Experts of a small language model.
Size: 8 layers, vocabulary 38585.
Experts: a softmax router, a shared expert of 384 neurons.
Training: a variant of Adam for the experts, 8973 steps.
Below are experts of layer 3 (counted from 0) of a mixture-of-experts language model. Rows are named router (the router's row for the expert), up (a neuron's input weights, with its number) and show model dimensions 384-511. Each number is 200 + 40 x the weight over its row's rms, rounded and kept within 0 to 999.
After each expert's rows: "mostly gets" lists some tokens that are sent to it at least half of the time. This comes from a sample of Wikipedia text that the model never trained on.

# expert 58
router,171,243,218,205,165,208,265,119,123,211,188,155,131,176,165,188,176,237,227,276,262,215,221,155,167,200,162,218,229,221,255,220,260,207,177,201,226,243,193,207,226,236,230,244,149,174,177,189,193,152,254,182,173,277,235,270,219,237,139,228,221,184,156,157,215,196,210,167,187,166,217,150,169,186,186,185,141,238,218,272,138,226,200,256,227,216,224,222,167,188,211,232,169,168,210,199,187,220,207,127,177,130,160,213,230,273,201,178,204,206,209,143,144,128,238,227,266,205,208,207,188,256,115,182,220,220,237,204
up0,213,174,202,97,273,157,192,123,274,137,236,305,174,218,243,307,202,147,147,251,223,205,121,201,228,132,215,227,142,220,232,237,257,173,168,223,230,232,198,184,234,206,278,226,205,150,154,133,201,239,188,308,162,138,162,266,175,247,186,178,140,247,179,190,177,193,198,193,161,246,193,231,145,143,226,192,209,174,122,248,163,267,234,186,172,179,208,178,273,225,336,259,199,142,232,91,203,254,227,224,165,151,149,216,192,187,248,195,228,223,222,241,166,214,168,213,161,210,174,249,215,245,239,182,213,242,252,202
up1,122,190,184,151,229,184,153,250,181,158,151,219,200,178,155,172,182,135,120,247,144,203,141,272,173,226,194,170,217,265,209,182,130,244,185,200,168,176,239,246,195,267,171,198,143,198,134,251,145,223,156,194,260,201,211,203,209,260,215,250,196,243,152,176,257,235,301,142,184,280,214,254,252,256,221,222,199,220,226,204,139,175,198,181,276,205,273,188,274,200,230,137,253,153,232,203,180,181,196,137,218,213,211,138,235,253,201,275,247,228,167,231,238,183,179,240,170,148,89,187,148,221,178,209,207,134,250,230
up2,250,232,215,192,243,209,152,184,262,214,180,215,238,258,127,241,239,287,239,204,198,260,225,221,252,154,185,251,120,206,156,242,122,281,144,223,196,206,159,173,184,171,296,185,237,238,250,210,126,220,225,195,205,180,226,164,213,168,181,226,282,160,181,213,108,133,222,195,142,186,259,255,107,211,161,172,236,245,261,245,179,134,191,165,154,209,263,284,215,214,170,169,264,115,193,173,169,145,195,206,216,247,215,171,231,150,106,208,202,236,229,180,251,166,165,299,134,196,229,143,260,211,159,153,211,219,173,185
up3,193,129,230,148,235,129,222,224,252,167,232,177,176,157,223,225,225,196,219,235,192,198,206,229,182,187,142,141,161,257,162,235,215,244,212,174,202,224,217,231,271,179,241,197,207,215,258,125,198,159,158,151,175,223,182,234,251,270,153,203,174,156,244,237,178,167,159,188,266,221,193,232,174,267,235,159,213,195,156,198,283,235,179,268,221,266,150,193,187,234,112,212,251,182,194,250,194,175,210,160,172,134,250,199,200,281,217,204,188,194,226,227,191,165,208,142,168,186,236,233,229,163,237,183,220,148,132,255
up4,156,237,197,215,251,143,190,251,206,162,217,189,132,228,134,186,228,135,210,158,211,251,189,194,198,202,141,109,203,282,192,145,135,234,172,229,155,171,231,243,264,243,219,217,165,196,236,162,167,232,183,203,173,154,172,206,134,231,153,219,209,214,158,180,216,226,110,237,212,163,170,213,181,165,143,109,172,254,173,218,225,224,199,221,288,234,209,190,203,194,187,157,199,203,166,168,165,168,233,166,221,274,266,207,211,233,197,198,138,198,193,165,210,186,176,213,159,192,131,164,222,225,176,175,242,148,200,141
mostly gets: " de", " Ministry", " Minister", " Chief", "endment", " des"

# expert 26
router,273,182,225,197,151,179,220,199,176,222,208,215,197,233,220,206,240,287,141,230,243,181,173,187,145,189,140,235,217,249,185,269,185,190,153,177,169,234,177,217,211,217,121,166,189,234,215,159,212,201,166,139,226,78,215,158,102,234,150,266,178,257,247,201,276,157,223,249,231,225,230,181,194,142,217,131,123,214,207,172,160,259,227,164,198,199,242,165,250,133,195,270,168,196,233,163,243,172,142,198,182,241,255,181,184,170,196,210,170,176,205,154,254,165,310,206,199,247,207,211,182,274,206,214,201,175,199,201
up5,262,204,107,235,157,243,228,136,191,229,265,137,225,187,233,249,170,193,179,169,218,153,169,267,166,205,200,242,217,148,251,249,218,162,169,178,156,250,175,149,195,224,216,192,164,207,156,193,229,153,211,149,198,186,271,250,210,170,207,208,205,187,203,140,225,186,216,175,210,190,208,252,102,203,235,208,210,204,183,252,212,136,221,200,252,203,261,168,206,157,242,178,231,193,148,174,174,247,185,238,260,170,237,217,213,140,140,193,142,153,223,169,186,176,180,205,197,202,217,164,169,218,184,235,240,176,171,228
up6,230,204,216,230,246,288,168,224,184,138,246,233,141,161,255,202,132,214,280,197,211,161,223,257,169,218,214,220,135,277,187,118,243,196,187,219,208,211,250,111,180,196,259,230,238,203,187,212,270,119,240,254,243,266,299,208,216,207,255,187,125,142,207,216,207,246,240,207,249,222,192,153,218,240,189,156,243,198,246,221,103,195,243,238,227,186,155,184,230,211,142,219,213,168,210,162,104,214,149,231,185,260,234,164,242,231,231,243,184,171,161,248,223,183,211,165,203,225,204,224,253,103,185,226,204,206,171,192
up7,216,202,202,208,168,185,170,208,160,256,189,144,163,249,236,209,137,174,240,142,114,134,192,235,170,220,192,163,194,217,180,258,171,137,237,179,184,215,272,154,142,192,265,160,237,221,230,181,201,205,258,157,221,244,190,252,155,194,197,91,247,147,156,138,215,176,243,204,212,171,228,215,197,185,162,138,209,265,115,161,150,222,219,227,200,189,124,178,247,271,182,230,217,215,153,175,160,201,194,159,168,171,214,208,232,198,275,189,240,173,123,211,192,215,162,176,169,226,192,146,256,319,162,146,227,154,249,177
up8,271,224,209,273,196,231,247,154,161,254,118,199,192,215,159,150,209,178,232,146,202,224,229,269,169,188,250,167,189,198,225,172,170,232,188,137,182,189,301,246,230,174,167,224,173,138,168,231,203,169,116,249,202,190,195,217,279,225,156,191,217,187,246,164,170,175,227,233,212,241,199,187,215,194,221,216,191,168,189,282,192,193,192,215,202,222,228,204,116,214,241,190,131,240,228,148,189,120,181,232,165,167,218,239,218,136,147,206,192,228,159,168,180,170,160,263,158,142,256,255,282,183,254,205,187,318,258,163
up9,190,265,185,186,142,184,160,189,222,152,171,225,116,174,198,223,173,240,238,224,224,197,167,151,167,164,241,275,246,232,248,210,131,216,210,199,213,228,172,150,224,177,156,182,127,225,188,204,129,177,199,103,205,159,194,181,194,159,228,175,197,203,104,227,152,153,213,205,202,254,158,249,153,259,257,195,211,229,199,144,239,228,201,149,154,205,209,257,174,218,228,220,194,272,154,201,216,234,205,232,215,153,213,246,262,169,251,235,249,173,148,322,168,247,221,202,183,257,151,118,221,129,257,210,148,216,200,191
mostly gets: " including", " or", " and", " except", " →", " alongside"

# expert 46
router,217,188,265,143,155,133,242,279,219,210,204,143,131,243,234,163,202,175,267,187,235,206,222,219,167,112,118,222,235,202,192,259,244,121,205,218,269,230,216,174,173,209,186,221,241,206,192,142,224,285,159,170,182,218,211,189,195,179,233,213,230,215,232,178,284,155,222,139,132,172,193,203,203,200,141,178,180,140,165,250,257,182,232,192,162,150,189,180,254,237,197,245,188,248,259,179,241,224,171,177,167,183,215,216,131,230,223,244,158,213,177,118,272,205,185,137,199,211,138,194,214,184,224,181,257,145,151,166
up5,171,192,178,151,167,209,211,195,185,160,186,190,216,211,187,148,170,194,182,191,170,203,135,134,198,245,206,170,189,186,196,196,151,241,189,208,179,160,174,237,137,224,199,195,185,265,180,189,160,200,244,227,183,257,231,197,255,243,191,211,181,166,162,255,204,215,226,211,192,251,177,117,174,202,241,278,200,120,185,137,280,238,152,197,126,222,146,230,237,211,236,192,219,169,250,158,228,153,264,141,247,248,117,152,196,149,223,211,174,252,223,219,229,225,265,188,218,249,233,167,222,170,185,212,137,160,169,137
up6,151,166,248,160,249,160,194,173,241,266,177,195,244,220,240,142,238,203,206,158,216,269,209,267,209,214,172,189,166,108,287,162,175,144,188,182,249,274,222,200,178,201,206,190,183,216,199,232,180,297,269,250,236,141,237,218,185,156,211,279,231,260,212,198,220,222,191,201,230,198,188,153,207,162,304,229,279,212,272,205,206,136,119,184,236,226,278,160,272,192,162,248,254,157,162,199,141,164,245,172,118,254,156,222,194,164,145,225,142,172,200,188,241,168,255,266,192,169,232,256,246,237,245,246,146,151,212,162
up7,223,201,192,206,226,222,234,176,248,245,243,188,270,163,172,210,192,147,151,144,204,212,151,141,269,184,176,158,202,224,174,201,155,202,198,217,222,219,201,237,160,167,166,273,176,272,144,259,201,207,233,280,201,139,137,112,145,255,202,208,231,230,166,239,222,160,213,197,191,159,243,160,228,198,216,193,187,162,172,289,192,188,172,193,173,198,219,218,223,232,233,162,185,246,179,144,186,239,199,230,196,278,141,152,271,138,198,141,168,215,186,185,209,189,204,176,220,233,263,219,249,249,182,191,173,225,257,170
up8,178,152,182,136,185,152,210,252,183,270,220,159,190,204,180,192,210,217,244,241,187,238,172,226,191,228,237,164,187,238,143,221,226,194,236,225,258,263,207,184,278,171,167,191,255,119,183,181,257,134,208,179,211,211,236,263,247,168,217,194,261,164,236,153,199,160,188,156,244,229,262,139,169,137,258,209,217,190,148,210,167,215,249,121,216,240,266,176,286,178,165,168,183,222,235,245,195,165,192,197,240,177,219,264,122,188,209,220,266,158,219,235,133,197,126,194,212,157,245,211,246,187,209,212,224,192,161,242
up9,118,219,130,159,226,138,227,221,211,232,224,192,152,222,154,232,243,166,175,238,183,179,180,219,126,177,212,233,210,285,145,155,184,218,188,226,247,160,286,240,162,170,144,167,258,241,135,159,205,222,145,168,189,206,104,135,195,215,172,205,225,225,230,178,157,216,143,212,180,201,206,250,185,162,232,239,257,165,229,199,179,281,215,167,262,198,256,149,150,211,204,210,239,167,156,262,249,264,215,275,258,261,120,154,139,246,272,195,146,178,187,239,185,226,236,198,125,149,264,232,204,264,194,187,275,323,200,253
mostly gets: " because", " However", " if", " While", " although", " This"

# expert 25
router,190,241,161,224,255,236,209,213,249,215,237,198,149,215,173,134,182,183,151,156,194,302,157,214,260,269,221,227,197,280,222,167,207,154,160,162,262,284,221,209,246,216,182,215,267,170,197,196,189,171,248,206,190,238,226,168,227,195,169,214,165,220,248,139,219,202,168,141,203,244,240,137,238,95,233,151,171,244,171,197,179,226,210,159,254,163,226,164,209,210,193,281,186,139,175,221,226,200,138,202,191,195,202,150,175,191,143,242,229,171,254,258,169,147,176,197,243,212,233,265,181,222,190,172,153,199,162,150
up0,207,176,191,278,194,159,165,264,251,156,175,233,236,234,272,201,159,240,264,223,187,181,146,220,211,179,253,253,222,167,205,157,213,180,117,274,220,207,206,168,179,246,206,239,193,236,182,245,158,207,150,137,161,225,217,226,146,80,155,143,229,250,234,235,242,260,247,209,231,183,311,218,281,182,158,128,214,218,211,269,213,201,219,209,148,185,222,154,156,247,214,195,194,163,189,200,249,277,185,227,236,275,215,164,196,155,162,203,255,145,303,186,176,163,277,224,137,228,197,203,198,250,232,135,151,219,200,194
up1,238,190,205,181,163,299,254,215,221,145,192,209,192,153,176,173,199,230,174,182,167,165,284,226,154,203,140,172,245,169,168,249,141,253,176,255,176,245,220,212,303,164,195,221,205,222,188,200,189,242,137,198,168,172,184,205,262,268,120,142,190,174,198,184,210,213,237,184,214,248,138,159,193,290,206,142,164,182,241,184,228,230,150,133,196,249,195,154,197,164,209,205,207,105,206,184,157,225,225,200,157,189,247,189,237,227,180,175,126,236,219,140,212,233,149,158,188,274,242,198,204,170,150,141,270,195,186,164
up2,259,195,264,148,220,231,183,201,205,213,262,198,242,244,241,145,155,135,184,203,207,159,241,212,222,159,169,256,191,207,293,114,159,230,221,218,178,219,239,202,189,221,196,208,191,203,236,178,201,171,164,267,220,258,211,149,143,150,234,212,217,204,151,191,139,270,281,149,186,219,186,230,211,172,194,199,235,154,175,233,268,182,180,131,272,177,124,197,196,155,283,170,172,188,166,212,160,179,155,225,187,260,228,267,157,245,163,230,178,261,157,278,230,226,153,152,120,203,158,169,218,188,180,203,180,182,172,233
up3,280,148,239,146,261,234,185,194,182,119,253,236,221,92,211,144,277,248,133,209,200,181,161,131,246,221,100,207,237,225,169,171,208,189,180,214,178,184,231,227,212,175,191,269,236,132,192,178,243,154,197,265,169,216,185,213,204,231,201,204,171,218,158,252,249,168,151,173,149,155,161,221,266,219,234,253,233,223,187,189,144,150,185,206,231,208,199,237,160,164,121,165,245,169,163,256,206,174,244,208,206,200,125,163,200,223,200,172,201,231,241,221,135,237,120,177,285,197,253,217,206,267,207,245,268,196,156,265
up4,196,253,190,209,170,288,148,180,145,243,225,180,260,217,260,224,213,174,114,226,182,188,166,193,189,216,244,175,226,242,159,140,159,208,119,196,285,224,105,230,119,239,246,181,221,234,283,158,167,246,253,203,211,236,225,252,235,115,194,176,163,233,146,181,190,230,286,237,189,185,233,232,209,246,202,195,272,231,171,165,165,226,149,198,280,253,214,154,134,223,200,191,127,196,149,243,223,176,187,230,270,245,149,233,214,240,178,147,205,201,171,229,160,222,211,217,181,212,224,134,126,153,217,188,163,237,208,205
mostly gets: " wrote", " worked", " joined", " went", " died", " lived"

# expert 39
router,194,205,182,245,186,184,242,185,120,140,215,204,159,168,253,224,212,272,239,194,261,126,210,209,218,165,147,179,222,183,237,162,155,128,177,203,214,299,222,209,219,169,209,162,136,150,258,150,218,192,232,215,242,137,185,153,256,193,203,242,200,165,163,229,248,227,169,230,207,173,247,199,236,204,142,174,188,270,257,236,126,279,235,264,226,204,137,229,183,215,178,200,188,223,176,231,167,114,143,236,199,169,219,212,198,166,178,157,175,207,247,91,226,113,176,216,235,210,169,277,145,147,198,214,237,158,168,120
up7,193,191,139,216,178,188,133,258,175,229,180,230,244,209,159,171,239,191,239,157,155,143,192,200,294,132,182,206,136,253,170,310,163,163,251,207,206,217,219,206,152,188,177,142,236,220,232,177,240,170,209,197,224,164,209,170,227,252,282,157,178,236,142,208,108,240,166,173,206,202,166,165,151,192,182,248,257,209,289,170,178,154,165,174,177,220,283,176,221,234,200,257,272,181,200,188,218,215,221,248,150,198,237,204,161,174,195,152,177,201,272,234,212,216,203,224,255,154,222,170,151,170,192,226,151,187,232,193
up8,238,180,226,196,159,201,180,249,231,232,216,251,223,195,153,260,146,199,116,209,199,137,228,202,147,174,179,218,230,167,223,201,198,138,197,234,155,186,223,144,148,160,218,181,259,183,161,154,141,167,222,204,252,269,285,180,129,127,186,202,172,145,250,195,134,175,216,215,205,156,200,177,161,211,168,167,216,216,145,260,166,238,195,158,184,139,207,124,144,321,223,182,286,119,252,219,191,273,282,183,226,147,110,175,193,191,238,244,207,194,255,164,146,152,175,213,243,204,139,267,233,218,159,201,228,215,230,237
up9,224,217,237,221,210,206,199,235,204,164,274,179,119,273,196,170,183,195,160,180,216,265,193,183,256,162,132,156,161,186,243,283,199,227,261,201,168,138,157,178,140,197,145,133,243,162,169,144,192,225,132,209,208,188,227,209,174,118,243,158,238,239,237,264,177,197,128,69,210,106,179,275,157,225,172,192,250,254,146,220,199,176,200,220,211,247,243,258,177,155,226,210,211,135,272,226,137,176,252,241,232,198,244,150,202,167,155,254,223,242,209,184,176,206,255,179,208,164,236,161,193,144,186,179,245,236,148,183
up10,244,201,201,223,229,267,183,162,183,315,255,144,219,213,236,153,214,214,197,225,242,167,240,146,228,247,210,157,170,168,134,172,206,164,188,210,202,163,192,187,153,186,243,240,180,239,209,151,178,194,254,247,224,250,246,248,178,167,241,212,215,195,250,232,216,225,157,253,284,222,211,201,142,223,136,107,136,263,262,250,232,124,147,228,195,218,229,268,148,214,263,164,160,141,209,221,190,122,147,152,177,135,271,112,246,179,179,248,207,225,249,224,214,145,187,157,213,245,197,121,157,122,215,218,229,215,151,187
up11,176,245,285,259,137,152,217,238,237,151,194,233,206,193,185,149,242,167,247,252,271,102,236,249,220,181,184,253,245,173,168,221,202,179,207,256,203,246,172,217,153,233,144,240,208,192,208,214,186,171,249,177,175,153,211,179,171,185,262,189,178,226,232,211,225,166,199,76,288,233,188,262,145,197,200,123,181,250,168,217,191,158,254,211,143,194,226,259,183,206,112,158,166,224,218,234,160,236,196,227,205,172,229,110,271,178,220,183,209,199,189,211,185,224,241,211,177,201,149,148,170,150,177,250,107,125,178,190
mostly gets: " between", " throughout", " how", " across", " during", " around"

# expert 29
router,123,181,222,238,250,251,252,182,267,267,218,254,236,173,154,163,214,200,203,202,281,186,212,247,144,253,241,155,253,145,135,176,230,227,154,254,199,127,144,237,250,248,195,114,187,251,187,160,278,231,240,240,220,121,245,211,148,235,252,138,166,204,219,221,174,137,208,124,196,211,202,134,202,181,219,240,197,161,168,219,230,189,122,167,245,260,166,262,253,217,162,216,177,183,168,174,250,245,229,154,203,249,188,132,216,200,177,220,218,206,249,227,224,191,228,222,189,178,234,153,156,171,252,231,250,181,214,202
up0,173,254,191,201,220,247,188,155,164,258,206,219,250,255,212,143,250,170,199,170,209,195,119,246,240,157,192,195,261,179,198,153,165,212,243,126,246,169,155,212,148,187,219,193,205,217,178,267,167,170,211,199,161,136,230,165,196,177,143,224,206,212,170,230,222,183,207,174,257,208,128,183,233,156,222,162,268,198,210,166,215,145,229,192,170,213,211,183,220,160,171,253,225,257,224,177,172,167,259,216,181,235,202,130,144,198,181,158,189,190,141,231,235,182,193,283,158,172,218,238,223,190,164,231,162,181,159,239
up1,203,271,195,235,130,219,239,235,223,199,274,202,147,238,191,146,175,146,203,235,163,228,217,215,186,175,190,158,173,163,196,159,174,219,199,199,170,184,208,244,181,215,208,201,167,264,160,249,220,254,193,219,215,148,192,216,209,195,209,242,220,159,164,186,177,246,187,197,278,154,101,190,159,275,238,200,214,177,163,251,189,207,147,258,213,224,182,186,164,228,158,173,222,189,235,201,203,193,234,133,133,154,200,257,159,238,245,265,249,267,260,198,195,178,185,195,143,225,215,204,198,240,159,217,168,279,237,282
up2,162,256,199,179,234,215,176,159,141,237,282,158,267,230,233,266,120,237,182,201,205,238,252,199,218,231,229,106,121,138,172,205,144,250,112,188,180,167,211,222,168,287,261,214,155,215,242,153,117,234,187,240,170,228,213,168,170,243,155,197,263,141,193,195,155,198,119,247,156,216,197,174,244,294,184,165,274,206,177,237,245,161,258,297,243,193,214,147,258,233,159,155,150,257,254,118,121,239,180,170,155,149,153,186,223,141,231,230,237,278,263,271,282,251,256,252,232,225,221,208,216,194,176,226,192,274,151,247
up3,181,224,187,216,148,182,183,180,196,130,156,221,254,253,132,248,218,238,207,110,242,186,177,233,214,220,185,225,186,170,218,199,213,183,216,184,255,246,191,160,276,219,202,186,266,274,262,165,207,212,145,262,195,232,262,163,121,234,150,139,184,164,231,191,160,224,172,129,236,197,225,246,146,226,204,168,213,183,166,153,133,152,180,155,164,182,137,240,139,180,235,265,143,190,167,164,184,191,225,127,207,193,196,151,201,196,160,220,276,154,228,162,243,231,247,261,232,137,171,231,186,282,153,205,240,160,173,264
up4,266,197,246,162,201,182,211,146,148,233,115,172,216,130,210,181,179,184,158,199,216,214,220,188,254,263,250,211,145,243,197,210,249,194,165,260,148,190,144,239,204,177,196,160,116,185,164,218,196,170,153,201,168,174,260,204,159,159,210,159,215,199,174,211,166,219,138,257,155,157,215,185,208,166,169,140,253,223,169,196,178,142,278,195,175,252,135,191,236,180,199,273,171,201,145,242,165,258,196,191,175,172,257,219,196,197,131,182,246,195,225,250,157,193,210,249,171,288,192,185,184,153,182,207,166,145,158,179
mostly gets: " Animalia", " —;", " ISBN", " Title", "\":", "\n\n"

# expert 61
router,152,219,182,238,175,207,235,237,153,202,188,228,165,225,166,210,159,183,181,194,157,270,223,139,142,244,157,195,215,246,159,202,182,216,196,172,164,131,171,151,187,208,184,213,233,238,174,250,192,247,246,155,177,133,168,201,191,124,218,137,177,136,160,196,161,210,170,210,192,201,222,202,213,122,207,130,253,196,255,185,109,247,203,196,267,234,231,191,137,179,270,286,147,205,241,161,170,199,199,215,219,194,140,244,179,251,194,206,222,139,222,178,205,245,145,221,176,235,273,178,197,276,226,73,140,225,233,201
up7,169,271,278,197,262,135,242,184,164,285,214,247,216,202,213,136,167,160,208,204,168,231,218,181,142,279,283,231,208,188,172,200,184,149,242,215,225,221,153,231,180,255,214,242,165,187,185,257,166,157,160,206,219,233,201,185,190,198,135,134,166,132,150,208,185,232,108,250,179,145,189,220,163,170,175,237,246,226,214,257,236,132,217,153,242,171,189,210,180,208,272,199,244,243,255,217,196,206,267,150,190,185,151,239,141,260,230,152,214,183,226,175,261,168,224,205,170,232,176,281,232,257,140,231,198,182,214,219
up8,230,214,215,225,179,295,214,263,248,113,214,184,140,278,189,186,179,160,169,213,237,182,215,165,247,199,214,216,264,187,123,186,208,166,156,219,115,143,208,194,214,205,222,153,214,189,202,237,191,155,236,164,170,95,218,197,239,202,237,247,204,147,212,167,187,179,133,196,128,251,217,138,225,162,262,123,204,251,237,200,173,239,181,272,263,203,157,138,263,244,200,263,211,201,221,194,171,194,174,161,241,167,248,206,163,205,171,186,178,208,257,273,199,194,189,132,193,216,244,246,255,198,206,223,200,182,130,180
up9,191,256,238,135,236,219,207,210,151,155,124,225,195,125,206,215,161,228,206,226,226,106,174,202,259,195,217,121,190,236,255,135,213,213,225,261,215,160,231,169,205,232,245,194,254,183,198,198,181,197,263,244,176,226,174,218,194,216,222,180,188,199,119,231,157,243,127,225,230,259,183,153,176,209,246,210,183,193,176,201,192,244,149,169,195,257,99,193,233,195,163,215,195,229,195,130,207,214,203,199,204,219,217,198,221,166,197,171,233,198,235,204,180,178,218,230,270,170,264,172,68,175,223,240,158,173,127,166
up10,232,251,244,231,167,186,190,236,210,157,115,247,238,233,221,195,258,186,202,159,236,187,215,195,173,216,152,155,296,222,275,184,206,210,212,263,166,196,141,134,146,225,184,271,224,187,181,188,127,145,180,238,247,166,207,231,153,165,184,182,152,171,262,158,183,219,151,166,212,188,233,153,173,191,174,150,205,245,120,166,160,268,225,149,208,249,195,154,151,178,236,174,240,202,204,200,240,234,162,232,187,257,137,202,189,295,260,212,254,156,229,169,144,178,240,241,228,226,179,247,234,232,223,213,131,145,168,249
up11,149,200,221,167,245,175,209,216,165,142,222,237,112,161,199,175,155,194,235,237,179,198,188,256,185,274,272,279,245,227,209,180,269,151,190,161,147,161,228,162,253,190,192,221,259,186,188,213,185,146,165,220,189,203,221,142,137,172,234,223,215,208,226,222,221,164,176,146,268,182,205,164,270,108,237,203,204,204,235,153,190,160,199,178,206,245,201,270,209,158,186,206,276,211,258,141,166,219,252,239,291,136,197,211,293,173,227,155,230,231,171,243,175,255,149,164,236,200,186,162,226,211,138,217,198,283,178,225
mostly gets: " University", " College", " professor", " Institute", " School", " university"

# expert 60
router,198,196,196,181,250,275,170,105,198,198,109,194,143,224,271,148,234,218,181,233,162,207,218,186,209,150,175,160,163,111,239,235,155,207,144,226,173,156,171,234,170,139,144,118,237,157,254,151,183,222,152,208,156,249,282,269,192,147,236,139,297,228,185,159,166,127,177,110,213,217,221,240,163,185,206,163,151,169,250,156,177,183,160,239,223,165,202,222,207,232,274,181,220,197,278,215,232,212,262,229,212,185,173,219,205,235,182,167,150,197,210,98,186,255,268,180,204,183,169,164,139,117,184,216,162,158,144,197
up0,199,196,152,180,150,210,163,213,190,186,177,197,276,140,179,153,155,176,162,210,116,238,284,214,235,150,243,227,239,153,156,150,137,205,202,220,226,217,187,209,180,243,176,193,167,162,155,231,217,189,226,210,141,201,189,175,159,156,231,217,185,225,261,217,203,244,171,264,206,175,218,172,142,156,144,161,170,194,198,147,210,236,173,226,205,148,158,130,178,273,126,156,145,237,209,242,213,201,211,130,280,143,220,172,254,257,225,214,131,189,169,166,253,152,208,187,239,268,171,149,147,181,135,232,222,227,156,221
up1,214,179,224,207,251,213,96,187,125,155,179,124,187,197,200,231,172,204,188,197,146,163,171,251,188,105,211,173,289,251,152,227,189,210,206,155,168,166,130,233,178,157,175,100,154,228,203,258,139,273,127,123,188,165,138,197,226,231,254,138,153,198,241,221,204,256,207,253,214,245,173,233,154,262,248,196,192,174,211,152,170,146,147,234,210,233,152,198,197,210,250,108,237,269,178,165,197,176,276,174,216,132,193,174,244,251,177,216,195,293,233,169,230,120,173,177,227,205,191,183,184,205,252,257,248,175,226,160
up2,174,193,147,218,231,217,236,167,167,117,187,292,177,220,158,232,151,203,244,153,241,239,274,171,219,189,232,186,187,169,213,159,243,159,230,171,207,267,182,131,126,191,166,214,224,180,263,153,188,143,263,258,236,194,174,148,221,257,182,149,214,153,193,154,133,252,246,194,167,279,186,242,166,181,190,207,178,151,242,169,272,189,134,168,217,178,187,168,236,128,169,159,177,216,174,250,232,134,167,274,155,278,164,179,249,186,144,158,230,212,198,238,182,215,169,104,173,156,225,251,279,199,198,220,145,178,133,254
up3,186,220,207,183,179,213,194,152,234,220,153,170,177,140,193,240,186,265,214,228,164,259,285,185,152,252,275,212,202,226,168,175,182,218,135,210,198,147,220,170,225,199,195,215,241,207,124,280,238,210,197,252,206,156,223,159,136,197,288,183,180,152,222,187,133,269,211,136,217,126,238,189,190,208,224,210,212,140,201,235,182,139,174,178,150,213,232,247,235,200,238,140,215,241,230,190,265,263,193,202,200,172,221,200,259,192,210,201,245,271,177,178,175,148,155,204,158,213,195,170,161,176,214,210,223,204,171,237
up4,152,269,252,247,206,246,139,193,192,137,174,155,219,256,175,201,163,224,122,240,188,195,197,142,239,165,189,187,238,187,179,147,252,223,179,255,226,200,213,136,231,240,245,203,123,150,152,191,260,204,226,187,237,217,143,211,217,206,263,175,261,207,170,147,260,176,205,218,226,214,210,162,122,168,192,232,267,179,167,288,171,224,173,239,157,152,187,169,230,144,212,271,242,158,258,194,161,161,223,173,251,212,202,246,246,178,253,192,286,247,212,152,199,268,251,229,230,239,272,166,227,167,150,196,244,180,141,202
mostly gets: " Genus", "\n\n", "=", "Scientific", " Occupation", " *"

# expert 55
router,266,241,218,190,130,208,158,177,172,205,163,185,174,236,252,232,146,164,207,239,149,259,170,201,219,228,154,214,258,169,196,164,171,210,201,153,246,232,198,159,181,202,167,212,138,140,178,205,203,236,287,166,201,166,139,193,255,253,219,223,152,188,174,195,237,182,254,135,153,198,215,165,224,194,155,193,129,174,193,170,244,256,233,219,211,187,182,129,206,196,186,231,208,237,195,208,241,151,128,208,195,236,287,120,199,156,168,156,246,252,178,194,169,118,179,162,255,242,138,192,177,156,239,249,189,179,170,89
up12,215,186,294,233,198,191,180,126,279,159,233,183,164,140,199,204,169,199,209,219,184,212,229,271,271,178,267,227,232,175,199,207,154,241,246,228,252,141,243,256,214,243,186,206,225,236,157,173,233,245,169,220,147,226,187,212,267,249,176,235,236,205,188,197,178,185,225,231,244,155,218,196,144,163,232,197,209,229,309,170,207,231,236,234,214,281,137,244,156,162,142,138,199,194,196,213,221,204,156,154,115,181,220,191,281,230,247,201,255,250,159,286,256,181,132,162,181,175,174,209,284,160,210,142,187,192,88,244
up13,179,242,280,220,258,184,187,241,239,201,219,197,229,162,195,156,180,208,228,203,161,231,291,182,152,155,139,174,123,170,225,172,196,247,204,262,211,205,130,219,172,236,168,162,276,172,239,195,224,242,214,198,146,221,214,239,194,166,164,286,252,177,139,194,212,205,232,213,200,172,124,199,206,223,140,229,222,198,177,236,175,160,219,200,212,249,162,179,268,156,197,152,209,118,120,174,253,171,152,188,233,198,210,238,222,166,201,184,187,213,169,283,178,261,216,166,179,194,219,263,170,255,217,252,129,188,173,244
up14,213,176,197,175,272,168,201,189,136,157,164,232,228,265,137,205,139,259,179,171,165,295,249,204,217,182,166,100,196,122,287,193,233,288,163,190,176,223,154,200,183,238,158,165,263,191,213,213,180,244,253,184,178,159,222,173,143,240,147,225,146,191,269,191,132,241,228,254,176,175,231,251,289,113,241,194,260,129,193,220,240,168,141,143,219,260,154,115,176,178,259,164,167,175,238,203,92,244,250,221,279,225,191,263,141,255,190,263,216,229,218,137,134,250,211,245,153,282,222,236,272,219,197,152,247,225,145,184
up15,200,150,205,164,277,300,188,204,239,221,195,200,166,240,216,235,142,203,254,246,228,204,156,216,207,193,173,136,184,258,242,178,193,176,199,152,132,257,148,262,215,197,173,151,171,283,189,149,174,169,135,151,254,156,229,167,264,130,187,250,175,247,251,231,251,160,261,209,265,242,152,202,131,258,230,249,238,214,156,267,202,201,210,226,195,208,138,162,200,221,186,178,231,220,277,167,216,217,231,228,201,178,181,182,171,244,155,191,188,260,229,142,173,227,228,254,247,217,156,230,248,197,252,180,218,192,138,256
up16,183,200,162,254,242,122,206,211,195,254,142,134,184,162,272,269,164,188,162,139,262,231,203,212,227,201,205,184,183,226,201,202,180,165,242,176,111,161,167,183,230,168,150,245,265,245,209,158,225,207,155,188,119,276,157,240,251,202,137,141,166,242,211,226,244,193,179,224,173,162,175,243,155,208,210,229,201,208,192,142,225,231,173,250,258,198,244,170,179,182,264,165,250,169,248,174,221,166,247,248,126,217,154,204,251,151,219,230,249,168,158,242,223,177,174,173,203,195,153,216,219,146,286,216,157,150,219,175
mostly gets: " these", " its", " their", " her", " These", " his"